config.yaml
d_model: 256
experts_per_token: 6
d_expert: 32
moe_layers: [0, 1, 2, 3, 4, 5, 6, 7, 8, 9, 10, 11, 12, 13]
routed_scale: 1.0
balance_bias: true
init_std_router: 0.0131
vocab_size: 9706
tie_embeddings: false
batch_tokens: [32768, 65536, 131072]
seq_len: 512
dataset: "wikipedia_en"
Below are experts of layer 9 (counted from 0) of a mixture-of-experts language model. Rows are named router (the router's row for the expert), gate (a neuron's input weights, with its number), up (a neuron's input weights, with its number), down (a neuron's output weights, with its number) and show model dimensions 0-255. Each number is 500 + 40 x the weight over its row's rms, rounded and kept within 0 to 999. Numbers have three digits each.
After each expert's rows: a language model's description of what the expert responds to; "comes before" lists some tokens at least twice as common just after its tokens as in all text. This comes from a sample of Wikipedia text that the model never trained on. Tokens count by the router's weight.

# expert 45
router:439487504483485488488533567469549460498451437534454502557553447494545514510491495469608548506541562548454516522519464482475504489475454536515464469434510508561513571564396498457505539490469481502455490470541482558486548445576495513496454443446481530512474551489572518511517567434457495507533496540535503498485522536543533485557553566516436524524518533499424487522541581518495518474482479535452476499536505522502505525528478500535426487534496543493496596406465553553511556484561554478517544486497525532479471467496477535528504529542467478491443536504418554491469534539508573569544430493489551509496419499564536471550436582535516429560445465468512541542567482431530471526521415411481457461486448509525495519526496502506591512465510477520472444505545470501509470524461421
gate0:560473530550504529469515505476510511538511434498430527478435493521530447493513526434549552515542487544475559461537401519529484515528511532466517504503508509525528447511501446518446522476481559498549531498496471554493490466490548507514403494509397520484546442456456499454492523589588455487517520493586508574469516489500468537515470556610502542479480481519500526521453518447524412524521538556442469455415458396495444526525529519553498485506511505462573532468471607505470532555505513512495498503504423558495494457480485493419455566506510497474453528502523516435579501512553492478539451509493506487438536445469534511562426453505537454573474433470496476617479446555545493503470579520510505540479459482533475493439529497560462532514463481482466445488469468500527464555469490
up0:555490493465509467525538536553514495438437478502553525464446512416548486603530449468601513538508510539403618460502475488504446506396443505472489512416451474488480504528561574618466477531473512480470515490508477512517511453584518474516506528467446476511497517480502495557473547499494525483472494510491542494513588545463484535457509450454491536463484524525517447579439445413550485567552571460442476502456531468513487489548532499476526515542454485508458461560552465495407487451510477512612486512522484501489486512528472509493526499487500462548538501495486437473463526490491514498516465476472555508527510485509543481455468414479503447512531468450512485547534489489502483565525543536488560479494462477448498495430467422566499606532546493425560553498531490492561496516537514
down0:548526494490486600445538455593530518521461467527586488476492569451467486533450514429500484464517518433538534465506489497483488429535552522450546491420461518463521529529544471510451479491490535512499511486498517504492483523569554529498493414518418548546473482543460519539467488475479519496482469463493522465506554532472424485503581541473467477440432455576524534474518486500469527540501513542543557415525568494500475476477457493535599463507487478483476476510425556466526469566491544519512488464543436482533465426543490501504514503493497484485510459447529518469481502428552497531486487545431550510448457521501529436607542479503534542573486421504536502475463485492474513376550544448571448542529482457492514527604488469443460479549469578510526535513487512565493435463463464
It responds to: Line breaks and ==/=== markers around wiki section headings, plus opening quote marks, such as ==Gameplay== followed by a new line.
comes before: "The", "\n", "\n\n", "===", "|", "In"

# expert 50
router:498526594523407471468479575429571494512554525537469480407431551506498478432538469552499520461584512583463530521519546458457553520515541537462436495457503519552460467489540493466520485503437552491583520505437557462499523564512512545436481489493500535502566482460535520429541487521483547444543529507560494529461502542564491515515523470501514524547514522473436441443571575547482475498504495563505513511558479469531528464522420503518445541438484545494570482488483556533492476423475516480494517547442535486466464453490499512495549502513548558529513536553542541522574566455426498490552473449537501482486511484564450452449469465520541465505501503564545540580546469490532455606499421485474516502454499495521556517555546514520579505514467530473494502493470496503463569530537482
gate5:528567509534514575478470535500554437422512478492484486479487536496482502467431496539483496471542544403496498472484501579544548500535575472526563451479516469519540454473497483442478493507545389443521523515488506537506522516589492460505435482512562531492485534527481404462397468473471449475482413540470411498433495528496494510536506474461508516519483535501451530511513496440507491514539512508494595553507542592535457515481497528514516481518566525430537476542551522470548520509522553482474482448490509506555544480515532446480487535517503460545486497397513496508575507442516574423471502482483453485486459553486482531586566507522504499452443433550485439493482465455459563583560500545536502589500474457500566419500484456563509460484451508486500459476537592469483521515467510
up5:496528537471475527457454520462521459438587459489512564457493535559477538448438489534566504484529541540477487494520523526489526490542529495477473489523513470517551469484558524457567528516560428500506490529474551511496453522544465516457456421476552550547477512517478490433465527505495533427507414572500428398452525520516474497560523529507454519573492494450470484481560574466555517445531565504481554502474481558549515453512423513508425464505493508511533464434495572540460446442535510514497481463471518492478513463541549517475523546555540466498432458486518530552499579391508559525498516478529400511532453496511456494505464503456527498513493509511591543551479459455473510600554436484491434537495433447488577434497506485537568530509515434428494464533495564477445495488500496
down5:516495504499515409508519542574458598458548450494480486568487455531518483450487498464542440457437508442517510506500542494504498507461485532451520640566501450486498454435542507460490476408449463428468517500526562554463527502459455529504475498507422451573529497456501560497495506500483471478581473458565490478437511577470533484465494459485535530577523494458548488459538485531524499516503478485477540473432514575541506494504521492476557434497447523477500561474554518490456520555502431504549531446424524549478433555529515508518524482531506476465564480476528580533534530529466495526541510457471442466506385477546487580451442458498485512517448507474468443504472480528569519528524436570474505525520453440388479541495541523521466448500511408505517485462542501491482492489494519
It responds to: Closing = of article or section titles and periods ending opening sentences of biographies or works, such as musician., Karras., Images =.
comes before: "\n\n", " The", "\n", " He", " In ", " In"

# expert 36
router:525513523523491457549484484435479512507559526481457538531519473498592586515578507495505447442428551492533443495490514474508492440520510488437484463500585464443501469444549474499518511576499474370515501513497528514533588457463575482496467514491543474545496419503504479484524513536516533442590492495477488507505432472522459538439536568476466526511455526493491498471537579567540509488480563575489486494483470486433514501567516400492472464469515555441473509533558523519482492539535458486512498562530506492407428508494468439534518445449470533494488570475556430491478459549542492579534543519425489527515519520541482481462481469502569535464566514531527495487524493518551511540426508549555536449395530512515512509465484500413491556448543442436492533511560511503510494524552510
gate27:514550506498513456461567584519458521457527527480498445570536436507533491551521459491546512546422485556469434458556574514448503534503520532490562503491500504458459546518479494478436476511462359532510523475509522523500496506544483467518508472558425519499533516545525395520435452421477489528485493463488513516446472584535506548546468496457491500538501537593452489502535549486506524474535552536468443589516486494443521471507460428537534431477462495436502507486557446448485534520524499449500516467515456505553489520550491497464460545484547495489417519462508473513564475461505483500465518509502426475496470405549509503487508579542484470469465419558488482551466525443472558494467549466509568568535564535475519543469544418492448510551518525505494569525501513602474419498513484
up27:470480487529417510577485398528535464515537499554547496411450545460530508528478478491500479503490462514481535522459439492486500434490486497536488479463538496531458427437472508472541555468516556481547477524506465462481530540486506491411489552432611492480499490434479495479581478581478557480472522535501549467516500456550504487451529433545495535485491470439529474500396520497505500498417462475543511460502526472507500523487492529461460524552529466534511456506440587575444518441493519513492474523537582511440529471427523493556599466524495483460537503555547492506422505500542536468562507554476562487482532547426478499517450480486563504521507524500469531536515483532573495509554445532481435516447416474448498467503507528498577542430522535469498493478479531473530587593537577
down27:516499416568503478469557538454517532538483465412482454532591530502566487441437522501499493536515566502463490461541502558521493476459484541565519396495435545500493504532462417470495495493544439502507502445515398444459537513487525436489439538514515506432442528502471512507529449628546450491402474537475522546452517462515473500528543487573432479450424472522502484510511544519509392431470519495534469443487454505471546482539436425558502501508408517523564506535488531551508527481489483585499552519465507598566553594525502469484473523543423497550546500552558466460561498473473463518472527506448480494517516543439482499524478535520446532533468502485538512510436502520567536492481507489473497487481508511496524464480523510504438541474493490471493548524490480534534494479509559
It responds to: Field names in infoboxes and taxonomy lists, such as Diameter, Total length, Order, Location, Area, km, usually before a colon.
comes before: ":", ": ", " of", " |", " of the", " ("

# expert 40
router:514513495481467471520480502552498559518463557559538448481496493446463525496447571502503502563408502504564479451532431513509537414471499456425476581545493467452451495495498504583514506471446489492531493468480491551505526427510522503528496470476478507579490491474496535429529516472532455532473441500500556469545458533478512545519461553506472539524475462519508475599409529504449412548519508457511524439488547489583426538517475435486471495529515488496518475519425495512502543473486504505489487468426468553533493565514521488436470530564541509443559482542420541434457450486510498524521515507522548558497478553498487481469485495561582555493551407442480457417484490456462413558510529498482468523394486464465568534502451486490475586519492437454546524548533534566512503513511548
gate1:503495544483539516515438413513460457508545467449590485488456428474524501471488518533466530516523488495542487481508467509514447497477507542443487510465478502474483501516496566514498464539505468459499483529524489443552506498534512536536513536498532476464450499493514504458460515447499545603495467561497435501374464497574544486551434467541551482496461509428470507445507523474521468494511463486554535462471420545637494485527554567521512481491546477495497496524498488588455545481461530540557463500544474482540551599584500552510423517537488508544501494514441463488570549438502505480461522511439533430465414507531560532500503493450497364428518527432396465522498477504517485516506462555504515520461592490544591506525515569450485499544497511466526522501537507459487469518513462
up1:510507442555447582538562495486514556525428510549489546518518533528470531451584507532515450519524457522426495545462540478517484487574452455531487444511532561551516453454495515525518487509404499513480461480495491553483509527476525531452481533605516476499428549464485508560561520501440483486497525499538556451492500549444483482530537489524463472520453457453554500493513493546474562462474453463424457497469610467466512432598467475548527545579484506539494561530524484505534344487512495518482541468493510465442517469451476472575507559405444496477544470488562498478417468511495461524467470474476484574515522557410470449540536509564519531472475538494525541451527501529456493559509551449483529484437491512476492430493521518544451498465508495542431523463513515471504517475538509
down1:490529500488496544553491500483469573512537536395567529467541515391478524492497482538511484439476539527503490499494456478563483514517509486447542529575525554501457454451392552516462503481519512488452543533504427446492496485471601443411469488501458475557526494555570526474439492556485497579517506481518488490433460434499529522495465502510495581515511478509517438437451535420476403526446527476490498551526496546527479488522551464485477507481416461434468584571504527496579493502492505455501420497535482446505477537482482483490507503503419550487540495557485458479503465455483512493514532501586494457482517530481478469443485549551398520479557545485552369537529523544460539436498497523531524496507532510441515478491437531503477528491487451474462493482493488428576544465495486
It responds to: Articles and quantifiers before nouns, such as a, any, some, every, only, This, especially after there is; also LaTeX math text.
comes before: "0", "1", "3", "4", "\\", "5"

# expert 8
router:487491445581448461521426554464501519540586472446443458505452430502568480506527505457522469540492488498557503480506486503473480570445480520524524470504447504402494464514496547501466479416464445550579525482474559455499465468534479479459529495467526493471409551483479484500502502495497546467420515541469530509468555556489458530475489548473514529525564511491460555524500495512502464538453500519486427510519484496509526511529419392523495548445540450502402492505441502494557518495550431522514508507478521494486513455526516534501517524485466573561474490545523498540503517435539445518485502445489456436559623531432416500505413512515539541576498422566499502509525430492508474572468565410495415543499577497446484530509540472521546497524438465510536517521520499515473535527495448
gate5:512498484576495487516468535477480450490551459482596465532492521574522476539492477495533496501568544471451522488532472473443439477487453566503509467460505502507511502467522473444520495488473442516532454443530515487518558372510486531549514487518403496494488544578450442515437510500498527442427520463488489500506551560531526501563558453464457485478490491558411515549527498511477551485461556462522469558483505531487535504363471535553468491512500476451508496501474540481472625487499435509524504508493508522538489465553524537474475512510522495530484522501451543510467516483471564516365446568473460494586500519522489545488490498506467532543464575488434517527583453522460478479471523481478496547449502405574495479512505429529497557566531485488597573461511529492547480536430480
up5:502513502484465479491514459508514477483465562519490520445465485411456468496454568530470474544495490562530516499527442497546487487479554466530474500489536517497522474520551493515495506476534516546531459497413438529496490506496521510508507528509563504467492485385573599522549480516464577592543487534454549452543512489505523512499479544535556504507481456527485483468478444504504475551482421484473479489486426411398476514577487470390541494472506542558508469499498461451583421508505496534398488458480534537472550507536481392525481489482504609492483517475481481437509561611484505434585497487480556536508556430461476493493497537474517528450559483547572501551490600527526486527535459494506510469516543541453468534487473509466475495439513523450478518488508523486444500486599506
down5:554503472503505467558458419514440508427486440458523521480440471426500530539429500530491477468503535460511549455542490541530563539511495495543486485506432502465496501507517494528530509510549462535439512474422497563559482515549533567475419512547538467546523480529524586517539573450544501497575467496524487510499462521504483492496507556483373489495447529504578498515411485632524418463563532538455525469501469462461461514578451502522541503496497470519509529450494467474439484498563407526502540501475486505441466434515515490514562540513497440484472479459508464540526476488547479525502534538477536476516481459551486464494498434513515448465551504498542508425514610490438538609454473591484530519488538537482461511541519533394538474534458476530495465517465505526509523501450460
It responds to: Periods and closing punctuation ending sentences or list items before a line break or new sentence, such as friends., India., ")."; also table cell bars.
comes before: "\n\n", " The", "\n", " In", " He", " A"

# expert 10
router:462537536491465540520535487520443467425529548488496615488544496460625548500530526467487508433494497472492462518463510524465458522538568404515499508500537532521532469552531462487450480559565517458474491457511509498499488486568537510510537491501601480506526493541464533430477583482458527483502498598475434514415486427507556411507432531480476475457455542516458474490518448526524577487522506502508494465562457492520536493501571537569475517462496477426520473552454528497486578480408526486510523442546454460458480498522518518539530541438508464500521538390491549571506524493522539456532587457495504525496506512506401518488480515508517526481478542543474458477525488550499549492507535517503500580501543470513568479558502519423550521576490548515520474475549505460445455469431543
gate5:448440518510478491444479401541475446510438466579521541544525517506434537409494503491506478554495490500461515529552505580468510544584434536521487541445511461521484442487509505532523542539522535549503499532518500482414466503483481512478517540500529535484532551501479552462571554476518523517488483471531489489569493415469510492478497524465447519468488554595523549480510427504513443443478511456490414507526519477491580460508572451478537573492472471527492484397489500451531481515563535590494472516543570494476575430486469493453456461455500542474442503440451563488441486525515479449501469481489513557430501516544486584499525537498566472521490588520580471476536564514489542427558438471465521506442484443474475463503470541521517473530557536498544481498456582457500516512480428
up5:506511502581442476530449500491508591513517445461534501464519515482529519439465481541511595565459504425546524466462478536507497499484477498526484455486537491561487463464510491551492578520504442453432525519582539472494562514500526344436531451439545527485500494518566473533534462478529518537458470479485523556526435482538514519500436545547466440516480452452499486544469409458482527458492616541531472457474435454513549507481481429563473526513485438509500508509488512407518512438583516502499470590524530490544551519515451516505546519511499498483502493462540487575565538506457494443511497474549431505516491422540527514507483481553489527550485510502535481447510533509480569547421482511504533519446484469499553472581555466563477537519467457425485494498569461507482427500479475
down5:478518517487527492489490495432466635487566442402490465460513475483526496522498523493526509486397509421490431501438485502537471504476451484539498536414459602510537470499440459535466542526544474480467485438502481573470510595487464462491558473460506468466541498512481531492490517471573541523513461547516504459466521488522510481465522506487524512574493540437531520495516541449531440485529490535556543465418524584405497486486417435569497470422531461506505457504531524511454505449493380468480523430506481455464488512408527522537506515481494509469505531491514479597496528491472509518566528449449510469523537468498509537516484502519467482567555553495505534456554428517529552512475489534498550492508504515461536496511525537435519470376487497552538459475487548483472556511419454
It responds to: Everyday nouns for family, places and institutions, and final pieces of split words, such as brother, school, drugst-ore, astronom-y.
comes before: ".", ",", " and", " of", " was", " of the"

# expert 32
router:484491576566495505533500431561451485497532527492537448524479486535499563499479465478533461512554534565562511513504446557522509458491530533585530522461516497520510424402546426475462500538530464459567506484499537566467503492463565409485480548470488524569496430550429487438571460551471542441509567487484478542544425526513423499452570494535521521535538540462465444467492552503528531501495541556577509492471536532526577501532507486509551530577478478409524494435517564531466473544498453543517520552482456550542501445478458529502492535491506550455500516515550445508488427518512460533507484558448476467540542523500508522443493508526505566458546494524500451473488453560581458523529553506440514463519407536461437525559521544492469513430545511466558538502525468562520478524500532
gate0:580491423518521455557460459511558451454580527501496492483477464507502519540389456512521474479511414549418465480475410569512502462503528501487491491525480542478525502447494461462538558488505510550573470395539530481490492499509542471514447539473547483497445538471571599445533532459500504494552514571442498516503493544536553500572524489480472517491484480510468463528489518445486481467464521543444493525525477502523500520529452459515445490592462477479413485488556472492503488496482503533567475514475602542524507527551457488499531528448573532564499479435544526534578468489493477472485453512511589467514497506542441492495525527482572530532432533480460502563508438497474492593421538520494444483442494482462487527451414499514450497447524454531544447543450506531535525483508602
up0:434532472462485489487448454536453537523510488504480488432546476561520483490503513487500589425514518441563550503439585455597500502537503562501531514425465563446452511518559514488485552530587499501462432482481540502542623470443543477443503480482485515522540458492463432497428485542496520552508510519520495460525508474486468518427462531485483528504432526534532499559503554561498512511523517500454521419440492484456493507475479501458481504436440546501526469525489512482490542540494502549503573520497445461508496554543486437432410477552492434403474510509561473471428548504510481579503539479527497502548487488501555504454444456553504511483480585525501514497487543480555421455530539507510540450537526536529499471491590486505520616549449485459446564472507480505441482530523451
down0:545468440507537516531498463451403514536495454513462472489540490528559451517489486433459444530476457542544531570568469514533534416446518505606543462482503440471529467457465490531469524467510485516509568475422531549515446546512528457487496573446505524555401599489457552499542552411467515511540548450553525521491535421480544540477517550565476552481539527481474526442509487497539466481511503464461531505498511496508526510494563462428564484448493486519524425444527589525455480473516416484487489453560460469510486504513514491504499507525509519437566477493543447495504505474483507458500492517495433490504472551457489490512476533531481514504517488516495489454572464506470520502488491512583496518453565431519437477519460529526540473475507457554419527601535506442483505438514356
It responds to: Starts of infobox fields and table cells, such as - Area, - Order, - In office, km^{ before 2, and years in lists.
comes before: "2", ":", "1", "| ", "|", "}"

# expert 41
router:404551433519490516489558564432490479555453498499440460461508530531511470491483461403439544538407479499416525526543460457489491497507469473535536482518498452568521509517435432485441463482472495583537544509565543476471496496454467503473542417571520504448514540490490487506531507502545569568510477495478537577503538528547547441489507620470470483582523431451527468502490443446488491513461514482567553503537500518516468508406470447491423460532436467489516558539514436462542554468496514512502537496495499540486499529498502501435491482538499513582507476473521499459540498448486490408532548391545511542551437519538527531483547572522510516545492469531470499478530546465524520443484528477513431442484493478478421466456504501520454492481518507585521553523505508550449504508556508
gate5:477455489493561513480526503464442474547494522443529481427475419508541502484538536549480489500557473446540529527439482424513559567524510441537498390476546498492533494480598519468527499534517532497460563448533526419486527524494442525506489529495522545478566396489459456519499463563514545424494489517495521503564483503609449541477444460483482446466483491451459524457440477483481563515465576494464484457469510473459503537520495472454487533555503486486543492592543514516478516467478440499504518470566526532490517475501483478547521446518489502512480440509483499481497502534537513561489538495458458484551503638499465494518428524477528444495523511476497522578581487589459404477438498478463410476455484536574564529485481513439549488568538496501507567543542439540531549491497495
up5:491552567505449528498467467540556549441494453532429516485563604435459517518477452495551501497494499586465465459580516593499559446452517498476464569514471512521434507484519457559409518504578516442504522528562469527493436521472571485485468435484442494491492562514590493470510433505477471547530524491559466540435493479444465487491522464521549533481507529508471528481553466523441437464525487557526546544541518550551545547523408540494509468425519473490505498501423533536479497434505539506529430521445542516479455494412536519469510559558498486515509527538457446541473478515507485498508508536553452480438520418450557529485473495506494483501561460529477511496471555478496623460574510506537527504449522466463520516461488490466497545448481522465462416514465517469508500559487451
down5:469558584544524527506475535444459526506483522437498553541525477440498458480543515526496557543519498573548466486435484488483525503474498422494511468505537454484526449523493508471500423531542531398501496529472576450508473475495470440546418486519504486481429522553453395513472453542489531425439483485482503492549534502490456480466570509483497463489560558489486479492532535502423497534487518473504412438547488480535499479561485530508455495472546458496521500520438551517547490493515471509403493465504566497489473421569496572479549484568509487560492514435442495500495497483487440412532524503473483530496444507492413511432535550444488497575471638466517505458489434546491546515454524493534558609486518550562460496520481477473421480556458519534483548515537498531496482522465525
It responds to: Line breaks, closing parentheses, colons and semicolons ending list items, plus list-introducing words such as include, such as, while.
comes before: "-", "\n", "\n\n", "- ", "- The", " the"

# expert 52
router:435481470519550501468510506531439507612511550463470506468410456483527434482511566480463504437577477584462474567536384581487565422493452531493496456465487445501463536445498513475478535477472485501461491451549479499473478500504442522591454452456498521492484516448508536478567500538488436453509459491490451506484489519433459512559456510474495544408529468563499444503516509505490488504416471527444514464450509481514513535486559500563441471566526519586486545536474517528499525506471508409533471521491487525499461518479513480446451495537576534512453478534481466500521537563487524555515491482543570499538481474491584490465464559507523447512429474556498452541526483552500543513436582471551474439459470468520465543501510521506454564454483521579442485586527483546521498503440512
gate0:517469485499560462477532568465500540456474521374440504499451433474498504535568535480484450477536482471563444479568437535439487502542496476586498479577510570444503459462508467474450502540493515477478535540488475509532538533570447510607447462509443475490478508451538505501500518466453480525438514468542452454577475538530522552506477547487490553508518502511531475447558460434493484478509488524486523538522506502574451482543514531539561489502470501500489486481524460533528473493421512435416428486519539533562544480608543583423483555495573501470470526498508464510445531520453506517510504468453518449514442463479504518525514503567487461523566503523488505544505449574525516412496533380515471520528527496447474532554458514487508548484572446509513441518500487528477513569404516
up0:458516538509477529531518465579445486509486483465481493532505489544549484387465514515480509501546412538554506521497526536455502497484469517456411538489518471482496572468484448476536545495495565533525499578458470484530487525412527528438472499505536485470490520473462452508512482553504442452423470517440462538521505475521476478494521456501539508434465460469536519476546516497520569449514430540524540540490557443440456484477538440570560521471669549509521476463494532532416487474535459490491499609536602433491468508489511462437510514453490520495573497496513514506478555525548455508494494518528499433526517509580534506517533461523531507479532522501509414521561548546468419552575500460479558445474522508470500463494487528475479472512427491458468402553513535469569507553520472
down0:553477477463404497499489473456433452546518503440578485473515585497497504471557553527478511482531521433493492545488420467558493520502508512519444465519515460433492512543460456488539526504416484464526473468582551456523520558503482363491484570470518528495554514569482521607496494479494491484584477525541488482513491438482495538525485493570386496511498506472500510521477516571478470577494548556412548542503507507477554481513520552453504521561550500535526532556469488576461518569470521556417527497494508476493515514446516497521508517552420548533559434454545447459498483540505528487490547493480563400486442512465519498506523414469467513479477472513474502535458469508497462488448508512511508567421502459458476508440470526509482446529508509505428497387501504522470479538527541
It responds to: Newlines and the first letters or pipes opening new lines, list items, headings and table rows, such as - Event, ====.
comes before: "-", "| ", "|", "- ", "The", "2"

# expert 57
router:518562562566477556453547502561412474448547551467500463491473508499462466544438467466491428520532472407561514507537515523504460497514511518491444486577491576486535465480499487486530465505602469549587506488505554524561504528538451486465511471555485476506465520502498476437427465454526513463477541480469477437471542522461486481513473461548531519480464558467498543439452498502576491549489455520510571485480550596505456517508480541578484485488479451495497503512517442507458503530425495594501569465463530525551504500448496416437440516488513483492508481451485491513482503461542509504485450446517509480518501544554527581507582438547475498477431451477521441514506466492517443544507575503509508499520482488520396508521512570534490449499424554461513466498435555511531577532406577
gate1:486490469526507426466618497505547522499526556497520491579501504558430500489487500517600437544536535456433485467520506518444531463509496506491448450524493485499512562469481503427487546560561478477519506469554482468479455470476460506547450463509599462423524520441507469421493516445510452514484512532511466523525490610447478478471456480544525452573572558486486526516505465569555532438468549518455448514491547535534514538544523540549501523465524477517508499468461509511512483417503489556496519478445486494555522524521356540492526428437535509573500525496493458493452418465525460560467474564464520471510525503530436531552495568474431503499517389510519497486559476534549479521549524457424451489490494497501453545498523494442566488488439531504545438547520484526537505522498484
up1:412494477527485453442506558430489480495493528427461456531534519509456526535464543445558459489487508418492496541479528475517450540471506507443472503527516428445508491467516501498567449472496508566506526572530547447440506520533510477544592492584459584459581493503483485513513489449424465536519494526526474536508496482468413453512492505501513519475518481510450560519598498548466465477576524444487570503454493535468466475475493540510461503505554456490475479538510507581500374518457448518476467444494515539562485455446432569464446471560579537567529525613470503483450540617550476529563480502481525511523495481492496514499538505464492459482543440527449505482529495525499519499549559561469504551484526463542494445521516538478489451487491497491438523530479516502586491410511480
down1:500571518596417518504545440509481481535548486410517533506362529495466536465471465505526476538504511487514496452518512592428460475557477453528454477485549459463504521517537582481526456493515550514523532561501452466437465545475534471552412528550468553499533523449488482498474506507611480490476459481510428546506475488533533487492493509471382472460431509474527570490532510490547540490446461496521416547490498480492525483440510553486522507488485464568484490505492531553478448541509519484462521514455538539475527515469460546489597573508546412509450548493470495514471430516508604532447506521491571507519549489594508571474495527508515502493454456495470478515563578476520521545517481457468473499513472550495582500443453481519560540471490440496537479458542458496535541534510481
It responds to: Spaces, commas and "in"/"the" before the next word, often in reviews and dates, such as "intelligent espionage", "May 3, 2015".
comes before: "1", "2", "0", "3", "4", "6"

# expert 55
router:477452531444488560486545477490478490499503543461471528455544476459479508534516496474439466425604463578535482466519484516586497457567547501484462450470528436484487522513438476441457406537394545496561492531536484557521499475466522515482495499483521540537499605499465537474536495451517489534568523446517436495500498394486492481511526521438471550475467530537485457458481518511506498534514522518506557486492526525471441560477509498524487524443511530482423458588526442452527453523490524516432533484558447514510458477493467456557540462552562519496511502464507556475554541560486452507576569405461547502525515522495515438492558462539440536496545508536492520469523549490478511498430459507557494500404565490501472476506487481578547501475432484532470395547549440447458509536460480
gate0:469535471503480561487511456430461458506455456543501450535562496422467490492500492495413567488557522480501489452453500492501527509487505504504463464453439471584544466493478487442528422496525520498533551528465520549514487499497532447469498567512537511507540549510525466482502555529439505537525466457485469508515556401511445439474507588490521577515513545623437449464510494526534558529507508594493614459503488520459493503530455506517458512467448415476468454514468461471488503484474497477466509475466472497563532405558559562485527553550450508478528483482502585479487515515525470511503505456424500570526491476512469353465581555556470486519524528502534527532508494470579499546542503531487439548498488458478475577519405545509509514577530466457484541484508500504519527457491481
up0:469476431525552486489519546447520565453474496557547509436534470468490527501476529496470499531503480517524554509511493495531539500419435493534560498508540502475502524548449566519424556544541564506484432472516485425443482451539490498498526480535468487465497498527481503591561461514586492500493465602461602531493512456489528511553501499442559510468478502554525465515492521496536466554558452474508518520435481443440514441464472539518461516504582522471527491573480474474492557475461450495524538519514541512468551580497515487548604457518459422447560548479516481521566512502489531526515456501485528468525457442495506433483467469492435557525476527492566407506483533594456462451461481430515560428477517539476408443456466442523455532497518493427522458515540474520478534549431519
down0:489567467504554562478502490469525454491416572512582542535456510485487507420463503517475442507553527466458479458430470489501568500515537538499492508580543444448504451523533521482466502554463517469506476456425505579513486502453479486494501483478503525507562437506564519494476488523516433495562511560465500534524481489474521511521555503435553579515516495578454518442442512568546541552468517497447538443494466435428493453537479504484521563512527477448515479438514540415494522480463532542552484519542443617533466495531590492557480437514544529447431483499524508514488446562493498528495543468534453518504479471508541575513459420590520455561517515476556464446504543494505488537451590445450593500471530518480490507489496449458498433534507494423537530524509456515497525540490557
It responds to: Nouns and verbs in sports and career biographies, such as season, year, role, games, appeared, located, played.
comes before: " in", " in the", ".", " for", " of", " of the"

# expert 1
router:484427499499483536554463486468509569559555462456534534545553479466515579565476483488446530521562506483510501480474454566466581517460508486495490560462495446446444485516500455474546511512539471381596458543535492512509460488519488506528450493481426543517528520525508529448506495460526491453566506407550550458522514502472470534532563538517490586487501507501546479536393479553482499453490520581533481516502514500547521504516483537510560523531535557430496523410575526456470490436468459506576482578520501448466536461517498459527560484508494454440476444468592510534551573470467457533545530515501484471529514457552486526437406504501481443580515498543482495438563487532485446493555495503494518538528471501529432500523499467541526585487501503522478559458577477481500433523539523
gate1:532434488489514494473480490555495569499561451461480486411556511544473571443428510518459598454479495491527493467487503564513556540522563536589515407458532504451435436515494474534480498470544533502508465483481443537533529512476538456455435572458542576487542529512478474453449477486537481473517454538488508458515582518568532485438582471482521441520457497475496525499485500520447506505530534594442472532557496452440473628489518555532550506467469514497546523504531449500486505552549520518590503474505512453471544481490542428467538502493429482457466463495521523496450414532582510518509483509524478528466539526520477502527481485493508538587492516514473480495494502527517447447529484427442413484487452499538441474487466511525600529475506447555491504429444482534483479577495524
up1:452523560543456501490524405506536453489557564523502448561524519523453530509488461603520450510500493435521440449518531461523493567501588451436529603537457542517501473537482504506491537464573590438469504464485517543399479512510520544485506510471436505517460453500414468495472497444512485478471513493429460564487500505430474454448550523504449457472520537427474472507506497561510502508549524560489477484508518564515473505493502454502506572451558526420494501549469579539503508453487492525432500489483483518527494495508499456485503540477551510498566534478523478527470518536431535509455473567426496438433430502434445522478507461498571483464553518480553530498459507555447507556535524564554535545565532505488541524507554508454503470512512542494479486488561477537425535520466380
down1:480503466621526433467507564572449484598500475493530540482420509523505534414505533557502478505456581446527506471570445520500536488519533479529483446530444547524609508527513497564482512497522486456490472558538446512477454616473543488517512540521500558522504476466520509506505521496478464510519499493544548501548488504468501509557557481464475494502497531525569460561456502538437452452590512470551572437421521518521470501497494506562521492481502507501480500526482450489520590404528545526475560484523452507514458528494504480445555625461433449421446519411472493515578533504501461470492483537536526471484555506458514541480533398493583474528490451498513477521529575509497499452457411505518478486556438507521472486495528498481488498500500486536471472559518516456474522531453505
It responds to: Digits, brackets and short fillers inside tables and lists, such as (aged, (s), kg, cm, party names in election tables.
comes before: ")", ") | ", ") |", " | ", " |", "),"